Weights of a small mixture-of-experts language model, trained from scratch on English Wikipedia: a softmax router, a variant of SOAP for the experts.
Below are experts of layer 6 (counted from 0) of a mixture-of-experts language model. Rows are named router (the router's row for the expert), gate (a neuron's input weights, with its number), up (a neuron's input weights, with its number) and show model dimensions 0-255. Each number is 500 + 50 x the weight over its row's rms, rounded and kept within 0 to 999. Numbers have three digits each.
Before each expert's rows: a language model's description of what the expert responds to. This comes from a sample of Wikipedia text that the model never trained on.

# expert 44
What it handles: Determiners and possessives introducing a person's role or relation in biographies, e.g. the Governor, his father, her husband.
router:471585448612460554579499494494519514439528480547468562529528495580361449566485483480546474429516514520464596527444606507527493419476522530540500426503491411512444505490491488516504539424544525537488528504489549522544405453553525465498443569487399460547549557480506459428466545513479595479461408438512435460488484468469519542528523542525465463437485524434538470565419552423531564511491460472528519518516464542590561535585532579464421437599495491496481524458639489535497536450482494595470520541494538478486625449573490452509427535462500519607495529426480439452469475542529518543431545501470586564454508455549487397452492523455481458525430458470610487542467381429545535430530589466536472464523405448597535507508547404531524405463427534555468562511452524477473505529495397
gate2:502442553598485549581349502467492461463418496423474500497495528491466423519511575463390616510469515439518577436512520521487487470560521540539520538411511531458506542527504480469536475493421553476501466536482512559478507570499483473451565454424514456507473513547375514383513461510566507483526507553498389501441522437497519510518510468503536506496573428538694461575504518445467555449503600540477511551487420501530495562575448544532529548537517512481496545506552500510540547554587542339449444467463499498420477540459516443487530461572576534462490502538557466611496583507532626473407465547531446478442401519458457496494448461463557494471609501475485484485507483430541482519548532435498481485523490518547584480436493524503506517575492543482533637558627534508400505513499518
up2:505526570530465494479496440573500544424434484575601501563538544523530577433430515512544539551523443495536501514559514471418457585489491555588487475516531446472541464541491585584442534459497475395516502451568486518474489614555481484438588484496457485438602455510555563477489450485463541423507546488483531502556481587570486482449520354505477415574505484515459467506586539517464508541467505480547542500477431470487502491418478443543304483483479477532517489437489474511447366405522542531526570526519493468456567475468410552477454468500527566479551494583637538419526489443487563446507574400534462520519518409507499459507536520576568512479404481539498581464574480552442535492492552548467515470415581460465496465579554450556558469426579449542476444532483503512442522566541485
gate3:507512585536500499534556517440516589598425476419477532480467465487445448567539592468537505480550463422529523514480481557390459507480477596501418521428523493442484481432491529482516585453533441533494487489482531491529499467541481517539483470542567460512465476392625469566530449523467473480433523487544536447502448488531492520437558437535494473457613566535505526517453572322379598477512590555437498490550470463454546379432551547475441577520538503508532509530610460549470481506516531449511573589451448412616525497504431390492495568489402468580499468488445516477501464504598523477514520557542551549512470524465557483564611521513505450549477451525476487484538541530541593495457359475492612509512486493537582478559491480439475480476553488534447491423481564430537531521502481
up3:477580483472528594510497524506517612489494464436600515493523512399535409414557523456483482547505481508435545547474481510451445522511533502511468501521530560489489622499510554475471544584558493493522540445571562533508569476533510535542369473558476486453475534472403483602506541482510484410450473477398507535580511450512456506498542513468535502513559552513408538457472477403632575452528511555403484467566486485573515536510524436507543509540595403515534431486484459508503495533604520551558508457427498562534402548451643505533499543464594599591500399513554398583454466464535461486465575486496586534550511578561482375547521487560508499440552469506504534526483540509554458411536509472476519470484535516506593486565504478528574567500551485417497531415513498508560590515510438
gate4:498497584578431489515510419523465527523445490487542340538553386569483515441482582471560432477455584518458568529500460487521532456552529528460437535516481496540425499537572600499504495506527450539539417482525435540467509556496481521525414386528534552539562554460472448551502550506566486556454556422524502429446480538392527461460505549472460491520462452501573521500455530570463499416413530571460478516515487528528459581561532560458427503524585477600547532522442475555475431489470553480576510501493504494519407555547490438495569488411604470474476569443494382426500490503524561516528555456553541493497401552514458555552444562392471486503499528529633484437485542567418535412517489503486483380565426528417541489528588474527589448452487449524458510482481561441538466449471495
up4:409527488498528516466415548468551465507464559449410531430496405489528545511500481542569583550441527401503548537472440550513501449510462470470528410501588466501501493460551469537458494400436563487443571469423553485490532522445511404504463535501493588446550378434546539559483462469390554516409446496419469492464532584562550536497538507464567453498601435418457455458470482490555504563508441568460500550470507555509579380524544610566476500494541476525523448535433485419501464549514539490398452490531488514420593490499428449526458521472494549422494545509529553458475384505430525467572478434521427473433407466615569507480578448527493394545563491495474473545577533550617418535476483533475594462527446532512553505477536585551486545468532522520567476505455488539462485507503507
gate5:470485561533506461569484483520478508447494583420484494506472560518425513486577489550433463461453352577566518460510579504553582399494577510514523452455453512526487566551466539563517437511577490543553472408423554527502460475545510519543562459557502426604549523429418472426556463578456496473509482445525534511438524506454440537485594467488494535523447484486417461496460465551559513471569479525446497534485460531501528563552528485521411452423509522428534443500593512516372470616541396551456580537517507438441427575532461577515405488443450533487481472505510487549494545458426457562550522522430582579576544584474453577538474549514456498568431438521572452497478462498564470457503612527453618492572460523465498558546570535506506550426483520513478439547506539424467504400461462
up5:518425483447457476357503517467516522419544485435546490466468465471513515572601537475519478455444495492507480427475443496609372475430454516528513546543462446487459557508521551427482471539487428472504470516534523497429459517492541615450441345460474559447453468528396467518520577401551582431483491523529462523518558414588548555496560555487574439476460503457543485500470457514594472448484447523551472556543516473539553512564506503532464505526502438527551486466568521561567470531433487566453411423474507462450482526462495424511562477482561474504470409505543448472443563457484446526503553534570495514604541509471470411602538530516521495447559510558445495456427569489494396501496523594525567471488448600532483556452557508502517495445536635490471391522512624411493464515526422
gate6:520563446499481499562539547459467507523469448463547434460474573587611505457405456495553529496536433467451446510514564443542505509589572451462548503491503459549468516453491572492533399492503661484460439521599538495563541480593509523486529539515537554557555459418514483502491472596511472453476507553402457400505554513518548422506518626535483579565522485481545531510404554562497510471571455517460543522510450516436419457499521471559461578431516486464466526569610566548492529509577518417495524508470493547534554588450421453508441528461510519476474568417526514415503511396543507462433566505479461460466468524548615560527512541544442522501512476476423530443458424389479556438528606491581462525541411509574576397502558510488539487539488486535493491441480499400512521399488525
up6:469538564482484485526484482500559425529422488537544444506575627511530579493556461518470451492502469579470486511472421531458462417495496468507492545419503559418455518576528571521421448541473557502531494527503476524484534599591595588432390449563494495485523386474508530526489450490511478536433572592498398563403492517486515540453523506529472554534464468447498611515485506516572619490580449513522527497459509476424380409499559535575541589539505558529550506527515552523491561511520450463525526493451477505542452460470456574448432516505397522453557503428488602469502469422505464481552515540471495546534434446487526436496465574462525652529498397464537514547504474438459512594449471545512417500477527496505491443412489471499412479554382467584499423474538460544463458471408432
gate7:564429504626511455520474507438575536382361598485520463458447512444500383571574490597565435472545485472530471469501482570541573482516467595448562580518433454526458474457446475522550456523519550533492590548555487468497523484515537497581556508469579592475610505478530486450490413518552565483440558535512420432462485527539491445484430458528541500411458535497477481541452558580441474438549512418481472487514563405534509458535456457472464584495512451566449505515513506605566544476547527470545483475502504472579448571480507531539400547494545468533530510472517467584552487526480480616525518454492495391466484472476433556504454545490389499474481448458439571448472404476490538424427484454526495467522578569557539521406521476496556462561496487436483518526514483477593584517466391
up7:517516441559528425491469511485557531483435653437438419484449535430486552482478445461465529554495495450526581421497508476539451606547505485518570494524406457553514532573531398470514566483470464418539467500530490518620496450599459370464454545584563559466505453549566525480502423453481553567585502472527477544471522540464505457485511487443540618509529512494523431483512494478488498466454517480563385468458445451509475471524531581515489535498465534551518489483509402535610542487534599523573539520479550526592511431502474509545502475545436453509445511507430498515446572538460418481432462499512564470514503525508584651489463502359558546478466431476472468418507487492525476568477454536518482453431539526551454477417462475410542444503533501392465513495578479414553393471405483
gate8:499482496578536520477414426495507556492517441465520444510563551477510501521524512575481310534452577489421461522474452415468493532427514447536491475447502561498464500613479436454488510495535476560451464467495479490599457503522539421529468387411509473501546508449543484530429529543480462443493513368494504564528547407478524504465540480467564535395464517484499490543441569485632474424528532448452479525539385534459616595601594411569388423464497514548534488438443530484541479497523512545406599588403573519482583490522498494484502560480582416504506387489439464516446572471421545524524530477497494455549550540466507498467510520484470514461464466470575563506527500454521500542512468473561539457477468435438489519531593551534525519415471486570549488574421434463511503483538501
up8:508546457531494480456532494470450552483527510506472514471436574558461427525491644441505430480527558526514481519568541514511450444461435508474558617519418476511485460500504556555554415560539536464557444524486564521566546531518497532504562535517450464479431503392545463480517448373500474524434558540413526453430592495484500513560534534544484476421484457541539528482483523507541487522515525500460497539558491570551506554519444461503459528454506428513544471510635512503486451485474411521578584491404458476516564471454445557376568491447431434519589556548546380495543494486504559392542565473529492460539479532529596424502429468602556624453392531577469487537402480436433493363439519545543508576571504445509491578454475486528447564519578511531463537418484462470488476522461503
gate9:534496562479504524494417514482578555410490491585452592464528475432468438502531423477414424522543385440535499461528547488487403424454503531455382542520529477527464493526463527566447503518508551614543556420501598503558569531463463566534585525437450536368541501497485428500481488519518486489480538418579563423546470473533521584456500424502563469548492445486533443555435577497599518516442580513539555607523524565443558478572512506546479486463500486529582405454565398546513558499562484513594511470527453546541615529504486512493421509487511529547502453447506532447499550497473507553507481497516517565472463557583551478484431435510438492530546532483435474549492486550417494443449413485471442457489483512589562546525512563473606451482375463431426523500406546468505573522556516
up9:452485530515433574478462508538474492529494525525526516371501577573463472503416523480467429444493592506571557430500592488536547536486424494448495465535501579450567512494475425535428462466466543516499437393605488523432542421448540531439497527415475529512436571508566574522566442423435541491603522469438410498519466370605457557477434483487515565448488512555542534483505439563495462476492465487550499467526578481541484553587467555561515446468469484509435537501504503532473504491507444464478530474577608581469482511438488442311470501483548538533471594569545479490477436557487501481428524565442454546543562488478485482549497499568517519520430463491520475416557427502608554405495618487489476504466482390506525487494443548555427499504549505366504459445494515507533530487485584
gate10:409489467541489494407520609493515408417434471507487514568531591454476550492562480452504484439436457510421576440575477472441409497583455507538523570473591440452524509469547584493591464425486513522466596474469474495465470448532488369463493529504462534517456534579453651523494499503539509514459468542549415462484533467568501489400513500539529578455584544615490498416450517466560485472479433547504425443518504579520497483516505580566519543454562389491438522549531471497521506540441458476487521460539511483534517466503511452470535509619501590528489385490521542476465460518519600467420490517505487600499508432478469447472506578556419502603507455558516508516432507535447526413459551570532525434521486448462522477614462519432519640453448433585478473512503530473523572511524512
up10:497601496502550555453605546508420406534487469556448536407377506527502457536440549411540450544446535506477449528521536547538481458544474580517517445533511536513527498439520530569437590433491485481460436514568524565528440503580455485533503494553517530451501519511499464506598491474417449468572435425503545582460518430523470391530530447405510476508527493521444514494492469532480387388526428544573447417489503466479504603459485464453552542477596390486462488528425614549460465490526484481562458561458511499477522412495401531561420381499434514510456656493459433451451490438428528546519480477505590437584469510514376442540537494505508592500504490531491510567472459418566553425497497465489458538522506464425445475505473534523531426512528482489474552499470459602460519476498481
gate11:619610463478399530476515491565434546447419500452501445489525509521470672583502496482517444417517450589511502456498567526490499506507468555569484510545493484472366562456447473494519492538489446479481465514476496501468523524456526488426505522460505604529614470538551539518503370490602612579474517519520429568496611459501363490626484452462394554486496503489566514484491528489495518511488500456479428452493397574531452477483510498559579474532466508540548540509411539458391568476509492500463483514558449567517438555434526439534509429566566544528455433523534536548469517468544525438541590494534482481518475475592551468486529358555444417493505455576500473516540469461501532475529476506525520484571518517614528434498558562538517505507520533506466539515472617431566473543532504
up11:508288441528519570484501403478489517571503553540570564434442485454556453511551487576610493545538449554490547462444472432460456535468524425539498508424472526434434512505548495522442519564543562489462471554429523582547463473473587543474508480545485463480589576580452471541429525437522375540573564531514552493475442422408518587497486559446504589564520562440513453462472434504470541432500567435556504553477519461550415470539474461452432440477478503494458482525518532406492559496519506472460531485452521485451498444531457463473513459492463473512503499505571545516529540550571486514503537471552563469477425499521505405509507507401582491516551459603530420519430504555532439553581427409505482426455500498480561468495485619616531494458509472553455397468480510467511602433530448
gate12:477602459486437453538528542497601570559485557473586456510586450561513500515517426534506532507505423463571437420514456519506514592558487457378506491581586534480418529433548463559457552485472524521470416549520500422541538470487493486496496521393407480547394442509457497453499519497508520477468538573479547551499423453484533521473489417462558512488451633536480591440507557401463473468411490526465481452504524542545551487625495482516538559504521534488469461390514396463476501468495425511520557472413490524539496459519512485509443524515516544478476482534439528549404327550463480497567515533487537508554496515507571475445454446457556504481588531526428520595548516507481492621495399447584471520448396445487431511562427508442574433506458519527557499543469490431557563426496520
up12:441471562522473388530498530532502473504618376509407473489542459480463512506523569566472565430564475528452493531581497469568430436585529513454548532573510503360518511526400539480489524521543437489502449495532525550510417612524476447454558473487517512438502445572566581506455522491566497517515480520488466448469481562453498451617618601444430509506524545554566440473511525487426567421458561478574538543532436538479569466501466413519511592465493502539603564576450571482644442478490514517553474451502462488513464461555577493489504495518532426476457533534473547509515514497487499528563536500379460519551476446493540539590425496461376563506488538494574552533523520505525420458444500526575565449409440533458507574567584526428532525562497499590533459510520496555534481550472495
gate13:478485527404525574572546436518548509477441472490406435543471539616463496551492404486544521488578520509485502467403574379493478524555481571579498470571550523448518489411506517444457535438519493565468356567474500493445539346505442436471514495514474486440495484488491529473377505590569535486413524548483485510503485451591519562469510406480382444506494499331508459622564516499540592489481506525485546518518444425498566489462579484494431456512541453520463411519568524508452543467415499474388496520571541510480545483540486482456507594556519484510547476499465466460376513459472422589515421497505474420392477524462601465525531535496436500470573525475530505588459503500464511518424417512476505498514471485523457459428477505479470504442502536519534458454483478480497598494515479
up13:538415568563479576497506520420478527573522472529541562534533492503559521533416451517455500540637528470529503501516429508489544545464563462452474571512470378513530381593524450608519508477447492485635514463502454526508487453467560520520473524445507573445563464416550519499518524575549476515501493435518555483479540463478593537442601507430520574521515480527551499390469487535450513451544520460525539526547522487503471580461533578445427508517548462576457570530473607531360489518478546596480556398476464491542511488438487497548420491447456439531465567515488557416548407490438519486514471556492457413502479507577529621512538455551509568568522454506520464511468549430545426456520457556501507477562556501532447499535517473556427460544595563484606522573498469496387493443562404
gate14:397567454562508465522398522491431471431480513534397527557460452464521557495492502547451539519426516470519450421462578523463442480528492543559590492521534554511490415401537494466526508512430486483576552508462545481446473420530449537511557470485464480555505542411512504477413629595462597554378467478550516518554499543502504536415531445546425431433581488478548594522513529428555543473488514624574402606411511473499540385628487578441390433500523583447577539498567525490488412433525496475554428482443431463511543518568546450459462516589499485435535500528548449501455493490489445494486451416470554540481475473521463516512505465459485432501487445554486464531510500460495544525497555463528495419480520499541489472533456448494616448442515455507461467505538532553493474366500500
up14:472505583534538569495501487608421581497473537542473465532489482491497503463500485617431466569480474509456440473529459522472487498465403562540575458436474407552504486448526551594544558551579533459516481569461539518539466520483428460555452511536461491517542482503488525425495472470546484550551516556593522468483513414472461582503556514520507508514545495503615531576463500457540532466533528479445548460453570510527469509547498551430475493562675539406565564473525519556539515517493504440551429434506456462486503447521473369514508492388478461466527544413466438486514514546547492488563450475432529528538620486555526560520537391353505404535556493509496623447474433481480450497451491424522434539469514502414509474459522430575481444470564446550503461447474448428334467569487517
gate15:372548510494528495543522562550509478380477502585474450545554516577393545572527521465573517502434490462473495517462509495470578539556448512572608506500453527488570580482423497505467517482541543462561444505481428511542634436608473524513476569523451478514454491423375574485536477487469529522564509503526553483443582514559460499547461530442579488507512491542542479598519541425480478493492464535464512581480460495577456548525565514481442514590555493423435401450527551445498486484446531571501466502488414482501564464555437544505524523547506528479592553544558443494506457499448407516638511478480473523472473414605486452540511583480541437437494578478504524497492513551513425447612562518438514532517471527422522557482533386453574575429519437542500599445530477520572467466397530
up15:531494458561519510540495510541446532560507550452461322470451548507496487551534479582584480562497507514398453477547564573450561514510416576443426542634471502552546554413451466446484484477479544517528528494493524588534480486566529517560480497562433498614496524498439594427538598525534438522495471475417519520430491418436471550587530535496551492531401484509517482544460484498588526468496501511465503454527490567526508478481555443498436514542531489480409481483534460498438534469496502448429487534446536462482519510524478514539538469474539493528502486509490488523506537419542556414533575525461481319466476493532496499490443609465539418467354511426600558465393470477446505459586654464442587506595439484420582513523526477505495492492583499418490536489553493498458432521484486
gate16:506472513532420406509497504515509424539452510499439515579485456515536550572629525566536400512491490485532523492547586450500538574477461536516560508451490567516542504490406409435466523483532399443419497468537505512505486450420412485470542472467501415538609439512465456487529486565444487562486518548499524385520515481585514506480581469517502499550504575449517409507560413452493457460452547430463451508424541346488575455474502513512514462626383554509616517509568502567483529457425489525438402503417437470475520534546484496391495582541551440426385459484484517509496519554459440505577412520456474572526518509529531486473513465457491522573522504563569489513524414509520449463519520464487533652530490496481428582501509414553513505475514561531439523446458506476459514422562543
up16:531509457505469493569496427546528509449532460475499527498550490525478556498494495431451587464432524467508551504549457516494475449576465540547432527529523463547470469494484554533463514528605498483579580626461551570453558513539595476520604530427557479560383562493539536489596503466457399622569505556450415453510492509466398516514521514505520521513508463475475545497538483470530455489559465509523502568492456552549416445457481481529546560492610453447525471447419464426465480489465637516508608472474531448543517470532445406547505473486489489485509528483374474486506459537466460434431612490523586463431449484508461475493462432522532558533432394469420509564457445529492565550377486523560471339427512492510531479416523515455585457574455393521476518559481528518451444551472452
gate17:491521477492495419414487470451532443504490565452491489519505502573459509433485546508551532505503444468424530604508538445461604495448539426472487505585458465405464451537543485497570514509527547478520448391447545512482466529564526470501601577569459501450476514493469432473508411420466541521483392379461493498506697512432454506527467506524489465512549573532443553473453504546603542481531526537535453463453526460550582499544460514516518610591415548499522598458515506524531521476503556517443525481416524457410505533457517412480461468430516453568508492471467512460461554398418487581478497434393440554577546503484518540484550557430571466485455459417549527472406493501411490506507511374487501594499487479540424554499492430496515557552502496510405476530502383432510458559545526
up17:508492518481485463574510353479522518561581530524568496476489463498512447566531493457511493538545411560518511549439554531463457556401570526525549525587463448453508431542494477465530499513501511440506496451450478417496505515565617471480511548549564412492516477479579474558398445401589460462539590634507510444486506544507573457508453503513485526587460509579540539572452530486497497451472629555480537555585533527492426493476492460481429563524459437529447434585493420477517524431482542503512478493499466519478501454497514516555592543457561467531523387478538496492505627434511485578527495488438540487520503489497525513530550459459610544610395444472593526482564452425451495506388518452499388511568469464398515490442473451491362547461480530505502435464477486459548527464586435
gate18:487459524489599488647432530593506475581483438512434516403490553510492516565430563508505502480427620411432513550439513469535552442425454433537492530502477544501470505598515472526414463462490498537554490523529447466444477520581546454444501509467375572484481515544489506559507560527559591454497488518519526573474503646492485453590427516455496501497466492534556453533506453475526473465529516502459499597425497473468456554517458584474559501484462530531466556420476492471590497518591501605443594594528520534583505521479515536472520492442469519469531511469502533540453587474507467471467515508469552479465428545591561500486445477495520530431520474402459489572470521450538472467523466503551514483555463523601435494478582491452533618430488506471512439546625491478591597325471456
up18:529494521460547582473462488501482539380515473373483556552504430588503528525526545394484568546437472511534519536474458448468497420442483642528586543428549352532619544483574476482503493527463506556523451446480604467556486466465534502610452537486487435407470399480457483525400463419513518540473528612512576481575556548486472493500539485493563516575525442494535486456588512446543477509490498518477534491511592545513412638444523492472466550554451535537505388476504617548451517484509461540488496449429519549428453460519514465513540550499511497444550419524529523432496494564542482453480442457514449465528483549406546446546462450486479515498543527470517432514547517426465540527455488450522470604497501466508496566473494502494401496581468526555509461424473410540369422498492542
gate19:360501508525545452567493474546483532492571540501428435577519512451383431487486463471565472527595450558481530432572503506480523504453460523507571515436405500428514501391557478482465432380503621451461467516588439495482430495659451510532498472467493468481540540498538489485563433486544473483450379531490537516463563489546414480449483532501585451430487493481511470547510476507428491486502587564467546538569355436477519557496509410486541520507440447604462507514530515524470485560397486469499485449468562489449537563537575523531546509614581575511532512472511428507413479467571523530489536558408552468453527551547475530548529494487492467508482526493578495447493446441446483410562513493468428579502476473482581475532473520439520426362569450567538505555548471449511505527488438
up19:608500524573485487395499542556559444608424422389499468568449390495465519597513622502515452418507460483517483511442547601490446421487498551439569593584511514497506553530515471476473461615491530426537420471409427567512578439404555505487520496478494535453575493447472461479495531445480426518520523459460445562551587586531553523507507592537580446512370510437598479479491454479525546507428523436475517480505480529456397493519538505529576478500533556497499442483531442439528481541426527609527472498475505458496498387448485512487534442495539516446512521403446533525523549548507481523459607532562527523527480463562481506461436461523506540492513434455508453609499569564481491481475464534578504517476489520541436496521401504592539477485424510453481575506486484453579503579427558
gate20:563496475504525506535490491425501435458535496522433554498433391450529435546503447464469534497491619447501461477491438530406480425605492557481521483470532459497490495481523570466517491576393470525539573507458508485507507541620497496507412488484411513412592524454374569467453530457512512542538551514552404495396485486519495453557535517391473484577464484483527508528529585476546441532558536517554544479470401448412466499591486591577491480482488529623504442499562514605463490488513460433429567532572528477501555438540370519569505474537565541401495385485571526427491522452456404474560506500518433528491494429542547405498512490430553528558503513457441404478491519459573506488476427559621478498485514524425539576492512426497509526481513534511445536508491547401463445513507538
up20:524524580541561461484508483472539484473468452532421549534428374466498593364490486446444501567542470423395481504558490553508511544407538407486448451541496529382509513534552641499429494503546467417534362525512576405425515408507461537505624436477560492519430504483557519530515482557512496495406531456500469521512504510468471515577528514469512563456498434434492510563465474525455506467464535487532512502489426551410476448472486480505584506535584592525546418567491530428492409574469525520499470485467469575535540541490452513478496450486538533500549614559507488468518556489518599541523587436482545447502418508494497485501468508564519458522481476518478516556534487430507460425485467433505390592448560442450410423494515480432473555453476469401482520486532476566442477543438631
gate21:483545539577453569531488556480555527474432565523508518533506537445433501522496437459444523476548553461470513537567382600471479540552512586529602561495503550576518613545519560526472473460528522477549488480459520494473540561522462497439617473515433500461533503403598471502382393449462491548469478562452495453509425428587425525525506557457487471441553505518512541479410543547449508468458575555471463535553453492491456605530523460422468524490568483454495488449542483585514540471494469474484499593509468443493554474522531454468340544485465525506481608439485532504477441482529433590508405499493417549443450477525501412505579445610518403528525517446524499428415503589466557458520566450551569485463485443501623502603449428541492526511486472551497552506485496542448441427456564
up21:589556516489499527477548537463371501499544491491509533513529514458554513474502490578489490459486529615548479402427511483489529521563438562531510548442506543452540461528557450491428447550534466539484535447466487539419490452548481522506396576548533416505467496552478506491500474385531475460457520516486501575500500478515506472470484535556510463544504514511455586501532512432446515549525438488532612406554445498502543507545562501508616512481435447569523488495566501469409500646347429442513475571445545492435461421441626561503473543442551449505545444522477541505488582536497539488524446584475456554578525539501480483599546496446423491476502486562621505408371490470380484461491482599451453428459393534452538487561487473489470563502511448550428555454591484509527502464479590
gate22:452482551572484469513595514549565484473555543520484381460451527520468444403513477472499571472409557517483483478427502536472499466417503567500503529497419424477511490477517492519435523497474451436502469487506426449552520533515547450499468576458450447506473424406394505585455439538502542522494460499518559452482580518611560426477508492513477517498501561397484539515473532533632486474407497446399489422512447479555521498493506454508499535486510560484530498548390591435568500518588581492395441518413526534494424508480397445366522530468406438568447492404486386475566630510508466567557456489444551480449492505504453533459507523535455502507544491416470516555467493457644471495480485397465554520535480477513507463478500419501582450508532410562550450508555511543477556501520423
up22:552535568548554534481481510383482497408492469526543468599441525527564509527577465507559479493473648533491475611533528422468570528549381489545526508523499535461447558490519472453449483447526542482540559523497526479487427388508490418450525513411484463510530560494483561568537496462615470548494565512494568510509499446518444480499584564480389481443484461414505600443503520510490470533533493523515543505445498483498514497529448560563494503478545529502531554559482495574590504456440517403403438397502496454490537458591538451608396508504589435501394557504555533450498548493522478544526471541548511510513530539484503591446477510526431548475535537547625457480504495389412386485516475466451527422506449550502503362533495592520530445438458461460453388458514461483458470478450462
gate23:525603492554517498436522416498487518474465550447551512504504496515532525478585454525590464503530571526507506527425488514487539494452409521584478329497575481458411546503523474502513565555589497482504496446474548441496548477414515524542466489603455534428501583465468539514500526371509530427484537539534473468465533587448474512566488456429494466491487453462505444542536574561489532524435502448488512526524501512546534527576476545471419447504503510465604469554560554510548579498504551572544461499467581470502561515500542476481392473552635457534449482559487450589508544594468495460480535495571580609592582602547459425518478466450451466479408535426534469481433518528394450456428541563428450546495404429484452452589490529501447523552556512466402549524520552459435448495440568
up23:443467552508460502460471452470492564451574480574500523492484522542510472522520373482470503565502537509580493569488408468510413557484519555517503480457457491485616493498474577476517540589552429432533535528493513586523587515502593384461461553465550429515540480564379484442464459564422519519575517443524572435499524344463542455432502511516484546515541559481582394474440463518564493594608470527598485506471450497585542447490505441476550497434535485445477507506455469514481449502470496438450518500532507454426466524424491597544549494497476576526519445534439463531568501555543526571449444466510541488550477553605541630603441484451526527450499473506553537500450523524481510503469435456498480558415399470434550468433473514605565473430499509602491497478492484477505620422455502
gate24:569508470528554532510515529540500495544520448575613414538535534510505599533496550461471537526466552481502526470506468564535454490453487547568430525490508493507480486541448473453519501497518450565458543412491482513509521557453419508467459552498431451471488482501512533478459427587558566449450501485414495503463413486553509517463490433530529543457450376584571521452564569578464428546572459533490581500431511418544553520529458404545564551408538528414508497423521587419513520568464524470420507383515483492526431495566475338507472491520474583566471476576476534406481480538570582568510518476472596437502563482454451522475517383470542523535526509522458561569530470504457515454459562515386443580413501517529479579426352500468526437515552495503560492498507592535492397524551500
up24:538485455458470555526537460518519487505510578491555565621457534456523443485453498578529439462618574488532520540510399565609492523511563585633512494452497516508458388519553484511539541572523512464497419477477503478517412457353514512558498543524496478580447485426470432532482528488451516521479488461523571425573504500433494576528512552487544503588502423529455508413483531552483496498473512533477398497456636417581526529420430512529483440518428575535519572480495487398537613511562529496556463507479457516421497545433497548469516438459533508418520441450502578533556541474505504577484505538462602545546578556560518556496428559465499482514503590436500516512435492462507543502545492405524463501531508504503472470495446513648482587434556451460505523489526511440492516652464535
gate25:539498537551547556410522506519461547507541452497494429475551524561452454469545602504469369491452538474464427567499543445537551446533472555466414524461533475484485453439517548466530424557438511567471475482455547551473440469482572455553512488392488420404537473492547514380460500631404519448487468412535535430504531374578451465489502508452563591516448470496464543427447543508462436437463375483516522436490468521453484541560539480565498523486576461497450542428653534587505504513589462474484523498581498515528496569490472447526511523497500508456437440483464424508504425511485639544424622475463499486525485534499509468580489599460450528586410546527563507526534539538449462489527532493536485521507579513527460631545510476495457501452453513471496516450406549472530575477528559
up25:463483462491553589505512562544499500529439477514506573469481420542544517499422502559516604458510437513439543520341489555536578508497596423482508498540476475485571464441577461499487504458615485470498429555539533493497472485522534551529533505522502555520429466494540565406430465462571436555486556591532431467451483395492471533631502515551456431508463448432446465531473453627499502477496471457418486493453449465482557505534529490578527450595383552331548568465501429440478507460464454465585482409470497405469470610565481508531490577525427460478509566505441520515434546468537532488637493524499503556439599544490463528519519508495493382533455516485498558521502461530435467491452495464564524594491564525415508491500517523539575510528547541482568453566535462486445534487466456
gate26:489554500508486519433536569474519564559474449526578523458437456411545535538584443429493473579523441531424513440478464504460505531481520458585468466553500548475353487490420584473461491598526484537498547515445451437587493541462506527546470503469556557402491484461569572561564554403558512474463432451503459537529439387432426533459574554403487462475549515344503561457477559428526514406538543561411446466478494515474453464529426552461507506524534570433546441480550529555531518494504448613480427572498563502585543433543494494544510553458602501577465536472519492465596534593602463487503511525478481511468532552546543474507396518538570531556559521538557519542591495447616536548521462518508564504562465548478566521481483537490496457493522554491528443535446578503555527562491463
up26:520547509487482544534501425489516447495456512529500579431421521542510524514481571489551488376472490504562567479366577507538554457541519506533606522495524596518576544479518469491536484518484402546535336511488531548450539485510517482418623573504506403601532547462451422326520473406489552401555530546470472528485549505560462468444476519513543406521455494468482593511497414446497523478473557437537506391496571466509462503534499555563571475512530488496353489442439545398523523536499513523494476429528459611467644545449510535475544430523415482518490545448458523511486551540474523513472481541558530491487512497482534558514390535458551510429536491457507504447453522442520434504526475450493475504523383452538480524456508480509475552550434492517540521482621518530505462469596475
gate27:577578494508474466467495552584579554511548463492399430475448458534506419492473446432525517428491506504469520518501519588546568345483439543550487468518484421501409440478488523527568505503470488503502478453621483494479452495488551464578460463465528522477476528491425488493479556426535547587434521472457589497480514480503410498468511443436505479455512496578461465502566518426505513599494539497519526438501454442452524474488481486566492552537539469503543549488429549508501502497479522472449442417551504483457548429486548402469519509514460526554472524526520474427425414413568493627525332570496592477559508549490578488508549457504510444498469531555514564473450403453577481549491546431463514457454523580506505593501387581452500385505525406482512480501545467582685542426488468
up27:472490430489523482542516482468488482547552476532482361530545398503569526554482569484436518499497485521496477474405453554455428480512481513495554522384489543526526495559450539517441500488522528496463449482433493384493499415527420533527587483507496467472620559523545534641481535500467519543533536513476500527587478564611443483488479487493604475534496503472438468513556523423520500433475486507556470510524528536523435621579553530447466450455504434537565458591453510561470542467499479548485545552505499504501430388544562498454501415414574453425419576512632486584453507432545433568469498492463464511524495504457602428411486494562523556449455537460490504530504544512516510489494525511539531400467584479590431559403563468603495513487598556463454486537490544402459601476538419
gate28:421496560511521520601425502568604503440545471539453499567481514528479551569559540558477480511523509572514559428465466491445649556504532528558494411443506416433493500470502571559427571506554527485537576543546512460499478559468461487556510473491543460595470438527522481509537612608469523501492427481494480497511590502471433506494525585598417464508477453431462462502546461519451554462469516583499497577544436513551544521510432545485443443503509516464474513422468444451521492513450471542584453459520553434507598410540518474510540465523596499497515451642489546501568533515565416512455468493439534609500459483492524414526453526440417461504446478427532498537528478505465417544435475515433532574392443429491595489458479507532547481540623521462472506557512556577462502349451476
up28:544510514474468572532542369411418515499564465496502494585513530463372505529517494524500619510507383522500605504458492458542521478402596499564554471572402468472479491469393560453608536537611440388511416537482513457494374521537489506445529488479537547493564561516516456361460531514526490522547502486539616502398509514490525568454360478608476517511460486527504482411475480563487515486485548517477501582485432474462412531456499456415498523482566494599556466497489423448456511554550475509552528553529480494552469509558537503488475513431468501520534466540445476463496434631541444530486505492494522468581552513478506547468483525464518533493520483457494586472531482410581450536471544540429443566502498536503583549393500486486458511489408477478464510613559430489461487483500512